Below are experts of layer 3 (counted from 0) of a mixture-of-experts language model. Rows are named router (the router's row for the expert) and show model dimensions 0-95. Each number is 128 + 32 x the weight over its row's rms, rounded and kept within 0 to 255.
After each expert's rows: a language model's description of what the expert responds to; "gets" lists some tokens that make up at least twice as much of what it gets as of all text. This comes from a sample of Wikipedia text that the model never trained on. Tokens count by the router's weight.

# expert 1
router [125  95  81  81 181 138  94 130  92 133 125  95 133 139 137 206 173 110 179 100 119  82 127 128 163 115 119 113 177 105 197 134 127 130 105 115 159 164 122  84 100 120 162  86 109 155  89 121 111 112 170 119 109  93 118 113 127 150  85 152 177 157 134 153 138 104 124 159 163 150 126 175 144  53  81 156 138 181 162 120  90  67 140 118 140 136  83 140 139 161 161  72  62  66 131 147]
It responds to: Digits inside numbers in tables, plus rare bytes of Thai and other scripts and word pieces in the middle of names, such as Sic-l-en, Bé-l-ier.
gets: "5", "0", "3", "6", "4", "7"

# expert 10
router [150 143 147 122 106 134  80 119 110 127 108 129 162  54 114 216 106 120 119 180 125 105 129 110 127 109  84 119 139 148 159 136 120 137 198 135 165 105 101  90 128 163 106 118 102 165  81  84  98 157 187 137  98 116 154 130 103 143 144 108 184 108 185 195 150 103 143 147 196 146 139 162 143  73 110 132 103 139 134 153  91  34 137 132 169 131  91  99 155 179 149 126 119  75 129 117]
It responds to: Single digits inside years, counts, scores and table figures, such as the 9 in 1987 or 2 in 100.001.253.
gets: "1", "2", "0", "9", "3", "4"

# expert 12
router [140 160 140 151 150 120  87 103 113 135 130 135 172 143 157 148  97  47  98 174 131  73  48 118 153 117  88 118 137 121 128 176 193 104 157  72 153 135  88  99 151 103 142 104 134 135  86 123 127 178 132 133 127  97 128 114  90 153 153 126 183 143 119 182 164  52 113  99 170 139 138 187 119 107 123 149 147 193 179 137 119 101 121  98 131  87  93  63 148 180 104 135  89 126 103 117]
It responds to: Line breaks after headings, list items and table rows, plus some capital word starts such as I, It, O.
gets: "\n", " I", "ur", " H", " B", " ("

# expert 43
router [130 176 128 142 157 125 117 141 118 128 110 156 139 119 136 209 139  73 156 176 120  74  59 102 111  96  88 126 162 159 196 141 172 150 143 126 180 158 145 143 123 132 163 111 140  83  86  51 116 117  94 128 129 166  92 115 135 143 111 147 115 135 113 190 141 123 137 141 162 141 126 181 129 114  64 156 147 195 135 110 126  66 128 120 153 136  89  78 150 197 103 101  73 125  95 140]
It responds to: Line breaks, opening brackets, section-heading equals signs, and hyphens or en dashes joining compounds, such as record-tying or build–own–operate.
gets: "\n", " (", "-", "–", "===", "/"

# expert 42
router [121 144 138  88 126 143 112  80 106 129  99 122 136 146 144 210  89  63 154 196 200  76 118 143 140  81 137 128 134 123 150 166 162 148  95 147 149 151 107  88 123 150 132 134 117 140  53 114 108 168 112 166 165 114 112 137 111 148 143 139 122 159 120 168 139 134 128 106 205 138 106 168 123  91 109 120 236 150  80 100 110  64  98 134 143 130  95 146 195 123 122 134  96 132 126 159]
It responds to: Verb suffixes and auxiliaries in narrative prose, such as -ed, -ing, is, was, has, also, based, released.
gets: "ed", "ing", " is", "s", " also", " was"

# expert 22
router [146 166 106  94 173 135  71  91 115 156 128 125 157 149 163 159 100 103 125 129 139 133  75  99 158 103 120  84 144  74 115 193 156 121 125 104 166 164 102 143  97  97 112 124  81 128  82  70  81 106 108 186 108 135 134 135  90 184 160 126 179 166 114 212 184  89 116 121 148 173  96 153 183  82 120 148 145 178 127 152 134  88 107  97 145  99  97 108 150 144 105 120  72 143 105 119]
It responds to: Mid-word fragments such as -ul in beautiful or -ai in Azerbaijan, plus dashes, opening parentheses and coordinate symbols in infobox lists.
gets: "-", "\n", " (", " ", "°", " O"

# expert 48
router [116 145  86 154 133 196 111 138 110 108 154 149 185 131 182 151 126 143 161 161 123  97 114 115 162 130 117 180 117 111  99 196 144 124 151 107 158 118 141 105 125 155 126 108 100 154  67  59 101 114 154 111 137 121 136 103 162 158 129 119 138 152 128 135 182  69 109 124 156 124 109 147 184 115  96  91 187 221 154 113 112  75  92 129 208 105  81 134 133 110  71 137  90  87 134 161]
It responds to: The words was, has, had and the prefixes ex- and un-, plus raw byte pieces of non-Latin scripts such as Thai.
gets: " was", "or", " is", " had", " has", " E"

# expert 19
router [101 108 131 122 141 157  76  92 145 133 138 108 129 131 148 182  85  87  95 133 111  81  94 108 152 105  79 147 138 130 147 153 127 100 166  99 136 121 165  76 134 147 131 108 123 144  88  42  79 127 119 105 162 111 136 142 171 113 136 116 173 123 120 196 174  79 147 123 164 170 134 167  90 113 121 205 161 144  95 166 146 120 101 175 168  86  87  78 169  84  97 119  65  95  91 138]
It responds to: Closing pieces of names and words after a stem, such as Hom-el-and, Verm-ont, vac-ant, pull-ed, and whole surnames or colour words like Smith, Green.
gets: "en", "i", "e", "o", "ing", "it"

# expert 59
router [105 145 125  96 193 136 110 136 129 115 110 126 132 129 149 255  87  75  98 192 180 100 104 142 172 120 126 125 133 123 198 209 145 110  87 124 147 148 153  88 110 152 126 138 116 126 112 124 125 167 114 142 163 161 131 136 143 155 138 108 160 121 113 164 142 135 123 153 179 137 106 146 135 100  92 145 144 156 118 146 117  31  85 138 180 131  98 122 141  97 118  99 117 139  53 142]
It responds to: Noun suffixes and plural endings before of, comma or period, such as township-s, organiz-ations, Olymp-ics, plus University, States, %.
gets: "s", "ers", "ation", ",", "es", "%"

# expert 31
router [151 192  82 131  84 204  80 142  85 141  91 113  86 129 165 194 143 136 114 119 135  96  82 115 141  95 109  77 126 130 139 157 176  97 146 146 141 101 160  90 175 172 135 133 126  99  58 103  63 132 157 130 131 123 156 145 150 116 145  98 162  94 121 137 189 160 106 180 177 133 136 146 160  90 109 156 158 169 125 142 113  93 117 121 124  93  62 100 123 188 106 138  80 101 121 134]
It responds to: Hyphens and dashes opening list lines, and the piece th in words like depth, orthologs, or before century, plus the decade digit in year ranges.
gets: "-", "th", "s", "h", "5", " of"

# expert 21
router [119 163  74 127 154 187  65 136  70 125 123 143 144  83 156 137 128 130 122 159 156 117 147 107 135  95  79 166 145 117 125 189 152 146 119  76 165 125 155 124 121 121  92  98 104 143  98 127 101 136 145 101 125 156 119 131 139 153 126 132 133 108 110 178 157  68 141  97 165 113 116 203 178  90 100  74 149 184 152  94 119  86 140 145 219 137  93  91 142 137 100  77  59  80 112 147]
It responds to: Capital vowel pieces starting words or codes (In, E, A, I in ITA, ANU), plus middle fragments like W-rit-er and mon-ey, Rigsr-å-det.
gets: "A", " E", "E", " A", "I", " In"

# expert 17
router [146 201  90 132  94 228 101 107 155  99 163 126 137 147 127 167 142  87 121 128 142 100 137 105 114  90 130 107 146 138 178 164 103  87 153 102 159  95 119  88  86 161  89  96 123 121  89 109  73 137 127  86 105 135 114 110 121 116 101  59 189 109 185 167 174  89 127 122 140 115 104 143 153  89  80 187 149 127 156 102 131 115  88  93 162 105  95  89 166 117 152  81  93 122 149 159]
It responds to: Articles and possessives such as the, a, his, its after of or in, plus the -ous piece in thousand, famous, farmhouses.
gets: " the", " a", " The", " his", " an", " c"

# expert 6
router [127 185 132  90 134 120  84  79 132 134 166 145 103 144 159 120 113  92  98 144 128  61  81 106 156  90 139 169 154 138 170 162 141 152 155 116 181 121 120  75 171 131 122 102 126 113 118  76  92 128 179  73 105 132 108  77 126 140 103 106 160 137 118 161 169 108 132 164 223 160  85 110 106  55  94 125 132 153 126 154  81 109  93 137 145 139  73 125 174 185 130 106  67 133 129 144]
It responds to: Lone consonant pieces inside or starting foreign and English surnames and place names, such as Wil-k-in, Don-c-aster, Deb-b-as.
gets: "b", "t", "l", "c", "n", "d"

# expert 7
router [198 102  93 135 141 152 101  83 103 106 152 103 125 113 172 212 104  93 132 153 131 101 114 128 109 101  96 155 144 127 136 188 147 110 174 148 179 109 116  89 140 146 155 123 118 127  39 120 140 113  94 130 100 146 122 130 182 145 106 107 167 109 124 149 125 133 119 145 127 136 127 179 105 133  70 100 159 123 143 110  98 130 125 135 190 101 111  62 203 185 170  79  55 159  92 118]
It responds to: Bare space tokens and table pipes just before a number, such as "as 781", "July 16", "in 19 seasons", plus dashes and table separator rows.
gets: " ", " |", "–", "at", "|", " \""

# expert 11
router [194 166 110 114 130 202 104 117 127 113 114 107 136 134 170 162  83 133 159 138 145  80  73  85 117 142 133 121 209 147 118 153 134  96 130 122 169 147  99 105 129 107 115 141 100 114  83 137  65 141 151  95 113 120 106 119 198 135 134 102 148 175 139 151 166 129 112  88 146 103 129 155 147  73 129  82 153 186 188 159 116 117 129 101 203  62  84  89 129 142 144  67  87 112 128 129]
It responds to: Prepositions and connectives such as as, to, for, not, under, than, plus possessive s and inner word fragments like wh-ich, someth-ing.
gets: " as", " to", "y", " for", "z", "s"

# expert 8
router [166 171  88 147 172 206  96 102 123 126  93 100 129 132 166 146 154 117  95 132 156  24 110 114 129  92  99 131 132 134 138 154 178 101 167 127 129 150 111 109 172 145 145 108 122 102 107  95 121 109 157  98  86  90 118 101  90  74 160  84 148 153 160 187 152 113 119 174 190 100  94 149 150  85 104 105 175 136 131 126  80 111 151 168 170  79  65 151 130 162 142 128  80 142 110 138]
It responds to: Short consonant pieces right after a capital initial or early in foreign names, such as O-mar, L-ivingston, Ch-al-opathump.
gets: " L", "d", "g", "L", "l", "ch"

# expert 28
router [147 175  88 127 121 167 122 139 105  84 117 139 120 138 153 171 110  92 119 191 173  99 115  87  88 100  99 122  86 130 152 201 124  79 119 116 154 124 130  81 113 111 177  62  78 129  80  91 137 135 169  70  94 102 123 127 145 112 123 101 160 141 132 125 198 140 127 139 146 116 145 169 147 124  67 192 150 132 148  99 130 133 112 105 132  86  68  95 171 107 110 106  36 152 139 139]
It responds to: Function words opening noun phrases or clauses, such as the, a, that, which, each, plus table pipes and section == marks.
gets: " the", " a", " that", " \"", " The", "|"

# expert 61
router [134 169  82 161 147 178  93 104 182 109 105  92 181 141 160 222  97 122 105 148 136 125 101 135 104  79 128 119 139 163 141 187 171 158 168 100 170 106 114 124 148 151 156 137 122 138  66 100 122 124 147 109 104 134 105 111 159 124  75  93 124 141 155 173 124 126 111 107 148 110 142 147 126 100 100  84 108 181 143 128  85  43 101 134 177 144  91  77 126 164 100 163  57 143  86 118]
It responds to: First digits of numbers and years, dollar and percent signs, colons in infobox fields, and characters of Chinese or Cyrillic text in tables.
gets: "1", "2", "3", "4", ":", " $"

# expert 5
router [ 95 172 114 117 144 137 117 124 131  86 151 117 102  95 168 157  68 116 167 167 125 123 108 171 141 128  96 138 140  92 147 166 148 100 135 140 174 150 133  86  88 158 123  90 162  91 119  95 130 143 115 134 113 101  95 161  98 102 159  92 181 102 126 118 165 118 131 164 236 128  66 149 125 115  88 178 181 162 174 173 118  74  99 127 147 113  88 108 182 137 156  93  74 129  64 137]
It responds to: Periods, commas, closing quotes and parentheses ending clauses or sentences, plus word endings like final-ist, co-found-er before a break.
gets: ".", ",", "\"", "==", " p", ")"

# expert 30
router [104 178 141 154 139 182 108 127  91 128 147 122 130 110 190 200 137 116 170 185 161 143  91 170 147  99  85 101 126 101 183 158 151  87 160 136 130 111  93  69  98 132 121 106 155  66  91 112  88 151 102 105 123 104 118 101 150 140 161 131 144 158 127 167 145 108  93 117 181 106 140 150 122  66  73 120 168 123 151 168 132 127 136  72 155 143  51 167 193 139 130 124 117 156  86 165]
It responds to: Commas, closing parentheses, colons, dashes, equals signs and slashes separating clauses, list items or dates.
gets: ",", " and", ")", ":", " –", " ="

# expert 36
router [114 148  88 106 175 125 111  85 154 127 137  75 142 154 165 176 108  87 176 143 178  98  61  98 158  95  99 114  79 112 170 174 168 118 147 150 122 103  84 104 106 168 135 180 146 175 111 123  81 145 108 123 126 140 127 133 170 151 113 107 159 182 128 137 156 112  93 142 149 149  77 181 105  49  96 120 142 155 113 133 120 103  92 121 191 105  95 133 169 185 144 121  76 120  85  94]
It responds to: Vowel and syllable pieces in the middle of longer words, often technical or foreign, such as colleg-i-ate, et-hn-icity, dis-e-ase.
gets: "i", "er", "or", "ar", "ic", "om"

# expert 52
router [118 109 126  91 174 151  88 107 162 131 126 112 159 122 132 223  51  69  77 137 140  99 120 136 128 145 108  96 145 144 176 176 122  67  82  86 162 179 175 111 112 105 129 121  78 120  83 110  71 121 132 156 128 107 134 149 161 132 117 112 176 148 127 158 112 102 143 118 171 155 139 162 155  77 141 147 165 193 120 138 116  55 141 165 173 111  85 103 125 122 106 133  79 139 103 143]
It responds to: Inflectional and derivational endings such as -ing, -es, -ation, -ains, -ies, plus common nouns like game, work, matches.
gets: "ing", "es", "ation", "age", "ure", "ers"

# expert 23
router [122 124 140 124 145 123  75  91 112 113  93 137 117  83 143 251 134 128 145 145 164 113 105 138 143 103  98  62 138 157 177 157 165 138 173 122 143 140 142  68 135 137 131  90  96 179  74 145  89 177 183 136 104 150 124 133 113 146 117 141 206 121 154 194 124  95 132 131 170 157 130 144 108  95 132 132 123 168  99 110 107  64 177 112 162 115  73  88 154 141 135 144 103  93 154 130]
It responds to: Single digits inside years, times, dates, ISBNs and table figures, such as 20-2-4, 15:5-6, 3,50-0.
gets: "0", "9", "8", "5", "4", "7"

# expert 47
router [159 210 109 126 167 167 131  94 115 113  98 139 143 107 145 172 103 103 138 177 150 134  70  98 137 164  64 121 147 179 147 215 142  90 160 130 192 132  89  97 132 169 147 144  91 122 108  67  91  94 111 142  93 112 125  97 126 137 154 124 150 109 134 121 167 144 131 150 162 178 109 182 171  55  86 132 112 151 162 130 140  82 104 125 142 109  81 103 120 166 118 115  69 105 121 150]
It responds to: Opening parentheses and first pieces of names, acronyms and years, such as BC-P, TV-B8, Mc-G-ahan, 1-869, (age 40).
gets: " (", "1", "2", "S", " S", "s"

# expert 2
router [152 105 115 136 158 162 131 107  84  67 154  82 127 103 209 151 114 116  97 159 149 151 118  69 150  85 110 143 113 152 140 146 149 123 142 106 201 164  78  99 100 108 121 126 107 104  70 100 116 109 162 130 130 107 123 130 156 149 124 113 166 134 155 178 162 154 112 126 170 158 130 173 160 149  83 143 214 171 130 136  66 127 128 112 191  79  90 103 147 118 126  95  63 154  87 160]
It responds to: Forms of be such as was, is, were, been after a subject, plus pipe separators in tables and some name-final pieces like -an, -ik.
gets: " |", "|", " was", ";", " is", " a"

# expert 9
router [133 181  98 129 160 213  83 110  93 135 116 135 131 102 189 182 121 136 158 128 118 109 104  93 158  97  71 146 150 163  98 204 141 129 126 103 177  73 116 143 137 113 121  72 137 126 107 130 124 138 152  90 128 113 163 103 142  85 145 120 124 118 133 124 153 131 124 148 190  84 100 188 158 115  75 127 182 165 162  58 107  47 144 141 172 154 113  75 163 145 130 135 109 121 109 132]
It responds to: Short inner pieces of names or words following a capital initial (Br-id-gnorth, O-t-to, fl-u-orescence), plus prefixes like ex-, un-, re- and punctuation such as == or en dashes.
gets: ".", "at", "in", "-", "ot", "e"

# expert 16
router [170 169  96 107 122 152  76 118 120 157 100 140 117 158 175 182 139  73 160 187 119  95 112  92 116 116  89 146 147 131 129 197 144  56 108 112 150 157  90 134 132 129 114 109 131  97 117 142 131 169 159 127  64 107 103 108 139 151 142  99 135 128 159 151 161 100 148 145 153 123  85 173 123 119  77 185 151 160 164 114 122  88  95  86 194 137  89 129 161 200 149  87  47 115 144 143]
It responds to: Line breaks between sections or list items, possessive apostrophes as in school's or women's, and sentence-starting he, she, The.
gets: "\n", "'", " \"", ".", " he", " The"

# expert 3
router [136 167  89 125 183 177 130 132 109 107  83 130 169  92 147 181 127  88 108 181  90 116  73 113 161 132  92 124 167 153 165 173 137 113 143 107 158  72 139  60 101 125 148 107 128 161  88 126 100 154 125 171 110  70 108 127 148 157 137 132 158 129 164 169 145  48 143 137 164 150  45 131 186  93 126 120 186 162 117 110 109  81 142 115 138 119  98  96 162 143 155 142  75 157 133 114]
It responds to: Second pieces of split words (occ-, cont-em-, th-reat-) and digits inside years or year ranges such as 1994–95 and 2013; also percent signs.
gets: "9", "0", " comp", " cont", "our", "%"

# expert 46
router [ 97 169 147 129 165 118 136  61 106 151 113 120 152 132 143 250  80  81 129 186 117 129  80 160 150 101 110 136 157 125 188 156 137 102 144  92 146 124 133 109 112 145  79 105 183  85 113  89 114 104 138 142 123 131  89 109 108 145 145  77 183 121 130 199 128  82 121 127 174 138  89 138  93 117  96 167 155 137 162 153 105 133 116 104 151 128  55 129 139 138 135 119  51 123 107 123]
It responds to: Commas, periods, closing parentheses, pipes, line breaks and heading == marks ending phrases, plus word endings like -ball, -born.
gets: "\n", ",", ".", ")", "\"", "=="

# expert 20
router [182 151 115 126 135 212  85 101 131 139 145 160 139 139 128 190 132 114 133 139 175 109 105 139 111  71  91  73 109 122 176 196 139  86 114  91 186 113 120 118 143 152 135 108 129 123 120 115 120 122 167  95 100 159 156 140 122 114 120 102 137 151 141 141 191 145  67  95 146  66 119 230 130 116  83 144 168 176 108 124 113 125  98 131 136  77  88 140 172 105 141  93  85 101  83 105]
It responds to: The words of, the, The, a, and adjective endings like -al, -ian, -ish, -ical, as in historical, National Park.
gets: " of", "al", " the", "an", "ian", " The"

# expert 14
router [187  90 113 113 143 192 122  99 113  86 149 111 154  78 178 216 128 120 126 176 177 142 118 135 140  90 109 132 143 138 156 141 133 108 172 125 183 111  78  93 121 135 131 126  98  89  57  98 133  92 130 111  97 119 121 101 124 179 109  89 155 113 158 186 170 145 115 127 138 158 108 149 148 163  89 146 182 183 122 158 107 151  85 130 146  81 112 107 186 152 128 109  60 157  85 139]
It responds to: Pipe separators and blank cells in election and sports tables, plus nationality and country words like American, British, United, USA.
gets: " |", " ", ";", "|", " American", " United"

# expert 45
router [161 177 120  96 127 207 103 105 111  99 138 165  85  88 171 213 113  79  92 129 132 140  93 160 128 121  85 123 142  99 167 167 158 111 149  86 161 132 167 133 124 141 131 153 149 113  72  81 109 118 124  95 162 131 142 116 129 170 153  99 201 102 126 137 172  85  97 156 171  89 144 167 121  74 146 125 123 135 149 140  91 106 109  94 182 107  81 139 186  74  93 101 107  94 134 128]
It responds to: Commas and prepositions following a noun or phrase, mostly in, of, at, from, during, between, as in rise of Thailand or Glasgow, Scotland.
gets: ",", " in", " of", " to", " at", " from"

# expert 32
router [104 104 131 138 189 179  68 103 122 112 125 123 106  84 178 166 108 107  96 116 152  99 102 139 165 108 106 124 172 104 157 177 135  80 185 120 133 123 150  63 152 155  80  75  91 170 103  74 128 127 113 126 166 149 142 108 132 162 129  97 131 133 129 136 123  91 157 163 185 156 104 150 149 107  71 197 203 111 157 134 134 111 124 158 199 105 104 129 165  92 109  82 102 126  88 124]
It responds to: Final pieces of proper names and places such as -son, -ia, -ana, -ado, -ons, as in Colorado, Irons, drama.
gets: "a", "on", "s", "ia", "er", "es"

# expert 18
router [165 202 121  86 142 110  75 108 118 106 101 108 114 120 182 190  67  89 138 158 113 118 105 158 120  85 112 129 105 110 122 175 124  73 164 117 137 141 177  91 154 147 128 122 126 141 134  83 136 137 131 110 112 141 102  92 152 116 162  71 177  99 123 157 179  60 183 148 156 107 103 141 174 138 106 153 158 148 144 165 140  40 112 167 151  93 110 110 146 139 145 123  58  86 100 100]
It responds to: Periods ending sentences, abbreviations and web addresses, line breaks after them, and digits in tables or taxonomy articles.
gets: ".", "\n", "'", ").", "7", "=="

# expert 15
router [164 163  94 123 140 197 106 100  96 146 183 128 131 140 160 129 125  48  94 188 116 118  96  59 158 117 144 127 139 137 166 174 142 111 159 103 127 153 136 104 126 118 132  91  98 118  99  73  85 130 144 109 165 121 135 137  87 137 124  89 194 107 159 123 161 126  93 149 165 133 121 142 126  59 112 125 135 212 123 112  65  67  96 145 135 122  77  95 158 149 100 109  91 123 111 191]
It responds to: Opening consonant pieces of words and names, like F, P, W, H, G, st, Cr, plus their continuations (m-iles, p-lex-us, Mos-qu-ito).
gets: " F", " f", " H", " P", " W", " w"

# expert 57
router [155 142 142 118 117 157  53 152 126 118 185 119 132 138 153 161  98 110 109 166 161  59  94  91 127  69 105  98 104 129 116 191 140  59 127 111 164 165 100  99 122 134 172 160  72 141 102  94  99 106 167 107  74 105 136 119 120 159 110 103 159 130 164 149 162 118 118 105 147 137 143 136 124 102  96  75 202 168 129 152  94  82 144 140 185 130  92 117 161 145 158 131  73 162 187 163]
It responds to: Middle stem pieces of words (Am-ong, Sol-id-arity, bil-ir-ubin, surr-ound-ing), digits 1 and 2, modals like not, would, can, and Thai/Tibetan bytes.
gets: "id", "1", "ir", " is", "ang", "ad"

# expert 35
router [148 128 126 112 150 138  87 125  98 125 145 111  97 135 136 152 110 128 137 162 128  28  82 102 141 159 145 146 125 144 144 175 175 132 158 110 199 139 103  69 100 172 143 156 136 165 100  86 108 101 121  64  94 123 127 127 128 141 148  69 162 164 130 127 155 121 140 129 182 130 121 124 135  59 129 104 174 148 134 182 136  72 150  87 181  90  58 114 141 184 122  72  90 152 109  90]
It responds to: Short consonant-heavy pieces inside words and names, such as tob-ac-co, limew-as-hed, Hy-br-id, Ramak-r-ishnan, shar-p.
gets: "c", "n", "p", "z", "m", "v"

# expert 39
router [134 177 143 122 147 153  97 107 128 122  94  91 135  97 164 206 149  89 147 132 172  72 126 108 128 112 153 152 173 131 119 128 133  82 120 119 159 175 120 128  98 110  98 156 117  79  61 110 114  92 142 143 139 116 148 100  98 117 128 120 124 104 168 134 220 138 123 109 208  84 138 137 133  93  64 143 187 173 106 117  85  92 111 146 158  78  46 131 187 113 139 121  93 122 140 111]
It responds to: Auxiliaries, past participles and the prepositions after them in running prose, such as was, were, bowled, reached, by, with, to.
gets: " to", " was", " on", "ed", " with", " by"

# expert 60
router [166 160  94  99 145 163  80  80 139 149 150 131 155 107 175 136 132 106 101 158 150 124  93 108 147 131 102 103 109 139 161 167 148  97 168 110 117 152 117  95 138 110 110  63 110 152  86  63 128 103 122 104 122 119 100 102 138 153 153 129 127 149 149 159 126 119 126 121 200 183  47 124 103 131  65 162 177 143 132 107 113 143  88 133 166  94  86  96 219 153  90 102  49 137 105 173]
It responds to: Capital initials and syllables of names, often foreign, right after a table pipe, such as N, G, R, Schw-ab.
gets: " |", " N", " R", " G", " J", " I"

# expert 56
router [162 155 132 128 190 173  79  68 108 153 132 100 145 122 164 126 147  98 148 173 140  96  87 108 162 135 117 123 145 141 187 176 174 146 155 119 139 132 106 100 143 106  82 105 116 135  90  78 149 144 106 126  77 105 141  85 115 101 120 106 154 134 168 154 181 147  99 153 192 183 117 150 149  43  80 135 139 158 134 142  87 128  75 113 138 146  56 118 140 187 142  82  72 127 113 132]
It responds to: Single capital letters starting names after a space or bracket, such as H-arms, G-ivat, Y-okohama, plus star-ring.
gets: " K", " D", " L", " G", " H", " C"

# expert 34
router [146 193 109 126 130 203  82 100 113 146  89 143  85 187 162 163 133 102 117 146 119  61 121  86 147 129 103 126 132 157 116 195 185 119 138 110 146 124 102 113 151  98 107 120 110 115  81  86 126 131 152 118 149 140 124 158 120 116 139 120 149 113 133 148 181  98  71 177 183 108  99 100 157  76 121 177 137 143 105 161 141  67 124  83 190 104  95 124 141 154 115  63  57 100 116 151]
It responds to: Short consonant pieces starting or inside rare words and names, such as st in cornerstones, m in Alchemist, and he/He.
gets: "-", " he", "m", " He", " m", "ch"

# expert 33
router [147 142 121 122 145 136  89  99 104 117 139  82 110 155 137 205 110  79  73 155 184  79  96 112 120  64  78  95 148 139 210 168 136 125 105 150 139 118 144  87 133 162 102 148 106 124 138 112  97 126 134 134  97 132 133 124 123 161 126  90 153  92 111 162 176 125  98 116 142 125  87 164 118  86  40 136 166 151 106 157 180  93  92 151 173  60  99 127 163 156 103  84  96  95  94 137]
It responds to: Derivational endings closing a word, such as -ic, -ical, -ary, -ian, -ial (Element-ary, Crime-an, Ruthen-ian), and words like States, public, national.
gets: "ic", "y", "ical", "ary", "al", "ial"

# expert 55
router [156 153 114 135 163 163 108 113 117 116 109 127 181  99 152 222 139 122 165 202 107 122 115 140 128 122 117 102 115 133 138 169 112 110 159  65 172 102 141  66 122 112 149 129 112  83  73 119 100  84 175 123 104 113 126  91 117  91 151 146 147 112 166 159 159  80 141 117 155 122 161 124 170 120  83  81 160 164 168 126 126  87  70 182 161 134  84 102 213 110 148 141  86 135  93 135]
It responds to: Zeros and twos inside years such as 2017 and 2006–2007, and nouns like film, series, song, single, plus the piece -ating in stating.
gets: "0", "2", "–", "3", "ood", " film"

# expert 40
router [157 141 118 131 149 164 105 108 101 140 143  78 113 129 156 222 105 143 142 150 133 129  95 147 139  89 107 119 152 114 180 169 163 101 185 104 154 117 134  75 154 144 114 128  76 145  33 141 133 127 118 124 172 115  63 141 134 181 142  88 178 114 125 168 126  86 114 122 121 121 115 160 174 112 123 162 128 154 153 131 113  79 128 126 136  75  96 102 140 198 102 131  75 170  47 145]
It responds to: Spaces, closing parentheses, brackets, percent signs and decimal digits in numeric tables, plus ale in Female.
gets: " ", ")", "\"", " (", ".", "%"

# expert 24
router [189 154  72 104 104 155  98 101 107 124 147 134  84 123 163 213 107 104 131 113 138 117 103 136 132  80 116 132 142 123 162 175 155  85 160 107 147 119 157 120 126 122 153 166 163  93 108  75 121 168 134  75  97 144 117 106  77 141 132 106 161 123 148 137 193 110 108 130 193 123  66 178 132  74  91 155 148 186 130  77 110 116 121 104 144  89  50 131 174  74 125  92 101 124 137 149]
It responds to: Function words joining phrases in running prose, such as and, of, in, the, for, by.
gets: " and", " of", " in", " the", " to", " for"

# expert 53
router [164 156 107 144  95 202 114 118 139 126 130 124 138  76 172 223 103  95 133 144 119  64  70 125  99 146 106  94 137 135 144 191 149 111 186 135 169 111 108 143  58 144 142 115 109 148  55  66 117 138  91 117  81 143 144 107 126 149 132 141 131 100 129 188 121  91 146 133 173 119 137 156 142 101  86 109 134 153 109 123 154  87  84 135 183 137 117 103 165 180 128 114  87 172  94 144]
It responds to: Spaces, en dashes and leading digits in tables, score lists, ranges and dates, such as 1977–78, 2.0–2.3 L, | 41.
gets: " ", "1", "2", "–", "is", "0"

# expert 13
router [121 163 121 104 178 155  81  46 138 117 136  97 155 121 144 164 110  68 106 120 146  70 151 104 146 110  96 183 119 121 116 184 138 119 141 120 170 129 148 145 111 174 167  99  97 125 103 156 133 108 117  94 128 105 122 135 156 150  92 119 184 101  86 141 129  35 156 152 144 135 131 196 111 107  85 118 137 166 124 150  85 118 128 179 182  91  69 101 180 180 146 109  67 123 114 138]
It responds to: Short vowel-consonant pieces inside a word after its first letters, such as tro-ops, diagn-osed, Dreaml-ab, De-ath.
gets: "am", "at", "ab", "in", "ad", "ut"

# expert 25
router [165 161 120  73 154 191 110  84 104 156 105 116  92  90 145 182  83  91 114 129 175 132  95 115 107 102 133 133 128 101 130 214 115 105 174 146 153  90 133 123 139 121  97  98 110 114 139 105  72 130  85 104 147 152 137 129  90 165 127  80 147 104 137 174 187  73 158 183 205 133  84 199 116  86 132 128 171 150 154 150 125 124 113 104 133 139  83  97 156  91  99 115 124 117  93 160]
It responds to: Prepositions such as in, of, for, by, during, often before a year, plus colons and suffixes like -ist in Artist, -ous.
gets: " in", " of", ":", "ist", " and", " for"

# expert 37
router [133 102  99 120 181 124 111 105 106  85 125 127 128  82 135 185 142 114 100 174 128  82  98 139 185 111 118  94 180 146 177 159 129 125  94 140 194 189 123  62 114 143 107 108 127 150  50 133  95 191 156 113 124 121 146 149 117 129 121 129 195 101 150 191 134  89 125 122 164 150 111 129 146 113 112  98 114 161 132 106  94  61 142  99 165 115 107 123 179 142 120 101  80  45 143 150]
It responds to: Digits inside decimals and figures in tables such as climate and election data, plus month names, years, University, and the piece fir.
gets: "9", "5", "6", "8", "7", "3"

# expert 54
router [124 144  77 102 145 166  98 109 116 104 114  94 123  88 168 216  84 120 108 145 184 146 109 119 152 116 115 153  80  83  97 152 122 138 140  97 155 114  81  81 128 118 142 100 105 111  90 100 102 113 129 142 134 138 122  93 112 147 145  98 177 123 172 210 170 132 101 145 161 141 141 167 151 144 104 135 202 133 150 148  95 174 133  78 122 123  26  95 166 193  95 133 106 135  98 137]
It responds to: Pipes in markdown tables, colons after infobox field names, and list dashes, such as Home runs:, Facility ID:.
gets: " |", "-", "|", ":", ")", "\n"